Experts of a small language model.
Experts: 128 experts in each of 9 layers, 64 SiLU neurons an expert, 4 picks a token, a softmax router.
Below are experts of layer 5 (counted from 0) of a mixture-of-experts language model. Rows are named router (the router's row for the expert), up (a neuron's input weights, with its number) and show model dimensions 0-127. Each number is 128 + 32 x the weight over its row's rms, rounded and kept within 0 to 255. Numbers have three digits each.
After each expert's rows: "mostly gets" lists some tokens that are sent to it at least half of the time. This comes from a sample of Wikipedia text that the model never trained on.

# expert 27
router:163098120078104145119090062081130206173094165068067094145117107146115117117171146100102109154115166152130083159138134115149166144126081140117072085123105113144140107092130155122134106124044082129148140180139120074106139123104106152078081141126136049174118208184096170174154140125181067151098092108093141157152104142134065171154149105141110117128159098123122149144110106122147099130141
up1:146103098104183180141068180088142063102090155129123165025091111085160093095141086109180116107168169103138159115144141110132093102147119158136097137123105102159099106130124160118122143204133127146173159099103104095114122155175179202124122172128177130100101128127157138163106131104126146051116147113127102163126121129179132193119087190106156100165164124126124095091177153120130139187118
mostly gets: " My", " Ter", " Hay", " Way", " Az", " How"

# expert 116
router:191130159177152125128098198092152147120180125117151090103084151129138156140125087155089167186102129102154120209108173160154159133087150177126161142179181131072168114089126150168150165137121139102142150143155136112118179123152132172128140071149116096166053149123128113106113144083127131080166159101134105130113066072121118147114113131092110064199078082154088174139143119176128121137098
up1:138036127128105170206119134148196147129122139104129101112063088077105160117175128077169140119152132164078142114072131123146117144109132187132107148126134158096114129136182106135146140160104104082073133093144094139125120102143159148109108046157080129156172139112116180123134169151106119079178127188160113152161078106145170099202082093146140069115166092171158147141116133143113094102113
mostly gets: "86", "87", "88", "85", "68", "77"

# expert 23
router:146150137114119106128136129146077151132088100111108138153145084165124176092145136137093159086090133156067107070139050119158153118094107151143123082149106117145163119044146105122122115136128098143077094148161148171089106111075163097182175077170115097155158157051099125101105103094096131128081134123095091131145119147119196128140129174100153146161146099062159148119058150100145124201069
up0:122173157120094194132121085129130060113169078154083159127136150073112100188085131137151162093082139112165104192092112103087133189181118108090109151103147144103150187114106142112105136128079170125173137166094168075124091115121122144197123134024173092118164122136164145106149157123141127115139177142141151147083147136137138179101085090150112187115117059114103125130103144142140091100136
mostly gets: " chang", "|---|---|---|---|---|---|", " plann", " Lim", "rik", "nold"

# expert 69
router:109065173153112101075109100126103094138196101104102117073115093054094160138122191123157177131105146131127149138107152106118115143200145092096134153155153154131162175112159118117121136128163176146122089152117122086117167133083143153091064160105099111171157117057117119169117165082164155105113159113113093131117180135088178174088125130163166116100159094176062104120111098174131087090077
up0:192134136135119127085154189122077125115127130156114125125148142117133109126145125085155153091091101116130185205100086092116095070169200138163115186084071128106149103170096145180076136116158184152093074085197097193098159177156118107151116083135157118139118156103126158120123119082152102097161130122155094110127118139147139145146129147121113160117143153128149157145177201173166203146099
mostly gets: "013", "006", "018", "019", "016", "002"

# expert 64
router:136167049157134095076139101133137193133096096094139116173158185082137093034167122169150072138166116093118158137094192133108109100164111095137114203099149117099093117160110173141151179083096106108137084102109151134140062146139130070149170158138169155116163091113103101115107124128140094150176089123147140087099140124099087097090150120132088175130160106128120179121137165157080137092147
up0:144110178092099076125135143115131090125148143143095145111106151074212154114087082179127140167122144135111099097153081093090082126131165140136075149161130104127155113130078177107158131104143125162118094167103111175132141207077095127134099086139141157083130198143124125093061063135132156165077187183116099094112138113130117146077060108139144176136129149146075107163126090095170137129166
mostly gets: " \"M", " \"C", " rem", " \"c", " \"L", " \"R"

# expert 39
router:137112163164094092139130120140153220130106150072177118084165119048112138105159110158142174174096147134109121077109168182152124122121098109143146169103143182080108133147116143135120107121137164153117215180118145122146133084161121101125156133175137092110104161166104178166082101189069134152100114157113145066117103136105150142095077101113120121122092086101149169111179136136194130058130
up1:168137113146173134145189147094141095167144076126112100147079125141113087164114066113082171098152150164166171140072124147129115095058137086119147127112170134147107177145098192142097170163077127126096108082074144119107133139146037131157124171142110119156196130151142187186145138142148139169113119131072133177094117118116131146125108147094068129142095099130115081083087184138173076127138
mostly gets: " comp", " dep", " Comp", " sup", " ro", " ext"

# expert 120
router:178147143159113082131130162123087166131146055150165083177134085106139156121127152114073113145147086095132106134130099129137136107067144137152155114136186118079166191116171048168150167176151091101179162129134140101095119124134110110120169106153174102165139163128090092132142086083129104159096182111086113126189158187148181135146138138158178116127162121157171153085090095109178095124063
up0:122148081171194182062090179164149108153161138115152130108139127168085111099188148152147206178143129117112168117122108110191102178127122157115108170099115153134130150120126165138135050193134151108142091083140094130173124116112136078087147113123149161102099079106105145112199132069089116134122120097162114113105084102141134092169122077079176127131130121101095120170113141120059154191122
mostly gets: "kov", "com", "oslav", "akistan", "wood", "lov"

# expert 28
router:113150165113132184193086125115103114132108124153129113127172082179104091127192132100131116184055107106160199136135104088125085118092188185145160100130187088108142147122157103182107121146138128109174077149090143161092133110169107102106128136093137092142103153200096113086156094172152107127116116108078135137137166121084147174098113128189132113151148147143145148086105043099165111110073
up0:142097141152140145126123074052128145168061108050164114198185134150134055096100112093159130090181172178120091118100186104094077138161060083128122108149175139152110154152147166134077165110096133099150120118162122120120082101144136169116171155086120158120123105146157194098071125133169153168122148098155149130084109185135136096121155092081104107133136145134117145146133113140159170171152
mostly gets: " Israel", " Jean", " Georg", "raq", "ordan", " Juan"

# expert 97
router:151098080164156143109101106104158159133136081186102185114131122091091149125111162119100115192135097076129094134118167193139107187172073143100172109146154130117126108085158117090037166082121085136126156105179155131108114139103114162124168185154094138116153083101115121159077137148136111148160137123110127074081126097124158088067110141154084127174172195160064088149108103138099139100156
up1:154079120136110122169134112152106125149159170171131127100160146117156165107116125109129095141169150144102146097057098135109137135111131099141126143143179052117120128126133137091152080112149088033178172131198104124096121125146144177136089121157088095141075136111140156080151139135171095142165135081126127119067098093106101163154184211102115090134191083150158049111116058080128139138144
mostly gets: ", or", "',", ") -", ") – ", " (or", " (al"

# expert 101
router:142151189063181142184162109155128090149123155141062065093080160141178144084051118053172126103070128090102136106151110154126152132155058135145144111134128116090172171146161136166152116122149160086092104178104150178091201136102144145133109146100173077132164108150146139165178093101151136133112171094143129138189143106122139121106109151155167162167106142122143123096086120098123124171131
up0:161136091156165156148140097162131078091119119092138102095126131153126062178107135150093051174096099102101187162152137053085123176130142159143079121102148161100164143132143095119145101125133156178152120115116115109062133137161144098150122093123107128211158105122107109105128112153148062115106095124165095157164201148128097100053118103125092074157088162097115101148183171133170164089128
mostly gets: " fact", " est", " Est", "onst", " rest", " Aust"

# expert 22
router:114133121137162064114092098110200134113080162136107130158107156086096053106108152107155118096112119117122108110174129116121144210119083187152138164161129188088113088164170126084084117135094086083101120144122059131068099177146094135169120172121124187098168150169095172158147119175188119169115155167128084111100123102130084130109151143148107143150154131161140144114120142125113099052176
up0:053146116096088158100170199133097160135090156129094133130111144105135164120107118139159116139106104099054114102162088204130093104139156124085144192161133112185075123099113145212176120126121075095143116134078095095202186109082154142105142145109165099145095068107141106092137113097152174129105122136085081109176119111110091137194157119134126154157094169091151110146120120123103095145112
mostly gets: "On", " \"The", " While", " Part", " As", " When"

# expert 4
router:155136169076108121194090136135111111137152160174176156166132117141195123098118121154066101107102101073151149094165134110111117140116188164170146096141128086143165158107177101149147132091189165139076102101117170166148148129125098093202098101137133107144152166068116125136167081099132116140097175138111082176152178156124165149083060153119089162138115152101162091087138136069106192119122
up0:115134135133071169113141125097110146070142124093124137113161079110097087087171183159115123158176171056145118170128130083120169120137078135121120069117184144141094158108127166084120113144093153135086060137074135136112100165080136109127144102109213132137115127139135096156111198204124131113183156124127102148122130094183117180121147119134151082149156053162142092119191090096156091115136
mostly gets: "ator", "hemat", "cient", "illa", "etic", "ific"

# expert 44
router:143145113167134111148098131157160165130099161125139122139137139137108065036117131125107155068083085189146091117192131120116098116162134147169113100157101102183150116157149123099156124194100111163154169134164123078136108072088068110154164140060130118127153135181131145093142097134177070113151075167161113110175114169102105160160130100096072155090175121085141155116119172124114166121058
up0:155175101093093151115147113136144184171113084125178084151162134081107090149178133172129120101161099139117128186131101149159143168083188096101156162143117096128040141114170056132175148120096137138115125059121090091098099132120121120130088094121064191090111153103118128106138133152114151151135085094121140166118112084098159050128055182085090132171122138152148110123129111113137073121167
mostly gets: " Pet", " Port", " Mc", " mat", " Per", " Cat"

# expert 99
router:117133182088162107183148122161089132142121107152126094089142157137157101070102129122073119131125109098183104117144170131102135152125159153176114086143088072112183170125162151124156144139186095136095126142109133173112169129135104080183174094100138121108167158085166083115164073093054091113104140128119110112179166120070163153092090146139122127095142192131161077150132163091128168220120
up0:105161139196098114136103180143107140176128113175080135130091119143160078137173131108152083108095104126107210123145115115107114095113086126149145158181140137128106109150094082088155085115107090110115193152144109152172071084105116157117102148166135104099144178108156210143148097111163190140140078150125099150111097213141107073130173126149187133091078178117095152086150158109164150118134
mostly gets: " chem", " Tom", " activ", " method", "hemat", " econom"

# expert 77
router:111124156174113180167139171091119178147100075088122168074083098114147123127086057076088087196129119168118157125142212162138173133107128162155172138135165092094150152096143125095125076129141163154117163138119138100091145100153135156128091131183088166124109170156106121122078145077139139125120115177119184076118101123099140117140093171078128086209088084123109153137107101132140113092085
up1:121148131159124074101180109160150159116162089154117114136137206161132156100105186156113082174174166154125102109165085137080127102119120136119138133097179144088131120157035117226135133115125123112073147131170128115132122174139082118161134101162135103148158088131125096168126126183101076189117152155200170158118148105161116095142106186164115114058161128108132098145096161138108184141125
mostly gets: " | Pts", " MP", "−", " lb", " in (", "/s"

# expert 106
router:135148103151162092068158110109146160128090098087104133076148103148137117073159144176079140168131134137144118124139168177187170149173102153094172133117085141131098116087136169115151106159093080209113122135158142146116130119099161152119156191095090176193121123064106117133100067210130116073137069144090166126119145120143111102087112190135145128147138163134079158141088082103132086088141
up0:136100115139093126109099109128126105118142113110158111174188119099097139069103078099166074090171149099080089120110143096099119081109115137178125177053113152153146107136089120158106196100105119133139078120156108167141133187075141094205101155106098149128201111107097159148148162156074144118177083105153127138107125141167159151059200083163150160134153113140090139106085142131072109131145
mostly gets: " Te", " (\"", " von", " Ma", " d'", " Ca"

# expert 83
router:097152099103150163166165127106187182105060167099107160149173120133158083026112176125147130126073160191104075122138096135069163117125118122149080166141075181177083125150104154128158115107092115164134134109144094137146142115123102178100144116092161081080089106147187115162173161117126121139126108162155083115159060128126091114177132106111129145126145128085158161097112166136124098099077
up0:046104079143093130161149136098106142122123096174132151082111077137179120065078116122161112198110139131124133167094134127123129109124199079114129160123117121110124104174179116117108131137199114138073106155087141115215127155165115123124110133116132131130149169118101079086132110120114060189085112126096094099132121090165188117044053137134130130137155087125136124112159173101087093132166
mostly gets: " En", " hard", " Cont", " Aust", " Over", " Good"

# expert 16
router:116104104180160110076103107080125125191176043122103156111099103094090167133115189143122173153166118110153118076086139151140128171143147144104156088165205125097155080115157161142057184082145072158138143163146160100114109078050136107093095193116153131159109111105160103144138142142134152109137132141109067111103132115109132140089137133161146099088136154154074150176113091151120115080155
up1:154125095099130108082144169123117171137075173110126086186162113102078119122144119113144108061145177104187067175132150075098153126135164084086106091091092117166071157157142163109086151111150156097112141141051123104119140149142173149133125187117139136156175076141114135145085108126138129106190149203094086159128139157134073130113140119171174107117110151120190152168142188136133121103073
mostly gets: "- –", "015", "993", "005", "997", "03"

# expert 63
router:109121081104143143141131111082142187127075169120134129170169129124106098125130176131118172173084124146105164103139150066129094072115084149084130153154124119179060078104116107138092107132091091169135094128159093165146079129121121151139098153101128155100113132190134174132175196157158115126102071140183114127154081133184076115212183128068095184124130081110131157106119136157123089097111
up0:142046148155133142092135123082139161102132089113105114165102149110132156083106135094094121151159138117125093121117138184178102129141125143102084107128159075152168173155086200076081095131113167133160106099142144064119103110072090106060116131097220123186121166118173106188056150103141147128134179148116103123147104128122125121133112145179086091108128131191073154127111128097165179115146
mostly gets: " So", " De", " Ro", " To", " Ba", " Ly"

# expert 12
router:068156089113102144145151170135136169143096130145196146138140107170146099099114160131136134184078066161067157113162075097134054120080193168153160173158095123156092140131119125153136151140120096195168144089141077145125109089123125128171111124151126136070122113148140100104091119102140140116102074159174095081126055139168151053160146156084080159146170088104142135094107156132104138124093
up1:152148127069111157123189165100138126119134076121128108166094157073077141083121090151072136129148111080175092149093192151133113093139172073118130129100140080101107140115212208117124127178092127138135129105130083135085122093119165153086098131087136207132090126153125128106135144134076117110151086089150080114092131184118108119132120109135144144074138186173117151124125169114221129111150
mostly gets: " rece", " Val", " trans", " val", " frequ", " Fre"

# expert 2
router:128144189093107171136112144114110140129055114117148175116110101121152156056115167177130140112138093107116105116158084121117123174158177117138114120127101121130186163116162102158148089134153090154096153182095185178096136111102116140149152090142130072142173130096133094143133099055136129139111123127143101131159143130080166103067074154154149125149142099059173082112071219080137180161074
up0:094095107149123107227183147164165103132104134121169103126132131142172163136209103112124136154046092158104115164101146157109118102141096117071134103090108096138099128151117159185087079113144094145124132144084128160127165137150162126130197117101072146123126110191181183137085096137119116125111128149098129116105093086144135129147185093102086097148042133163177162136082116142171160100095
mostly gets: " oper", "por", " fund", " regul", " viol", "greg"

# expert 37
router:116055117098137134127134116105108178142126067110105122119088093161106146163162069118098127144125093123167116161133209160142180164094083154143177091153193079110154170106162122095166104068175101097115107137044128130066123139124160132126128151172102149143107108136111142122070110097086111109189130172124168153133105151123149142089086132083086117179133134083089185152076102095118140090137
up1:131133106147066185122197140105107206108084147145121147116105145091103198130078107158123150140117094193139141099073114170105178118113137091123129126151170133161130143094078120138112119093172131169082139118113069122103111159166155098168133063199153115139154140051134105085106089076128111177137138142094143129156086151154203114145119167090105183127129151087132101093107111087135151139092
mostly gets: " —; —;", " | — | —", "% | ", "; ", " | X", "|---|---|---|---|---|---|---|"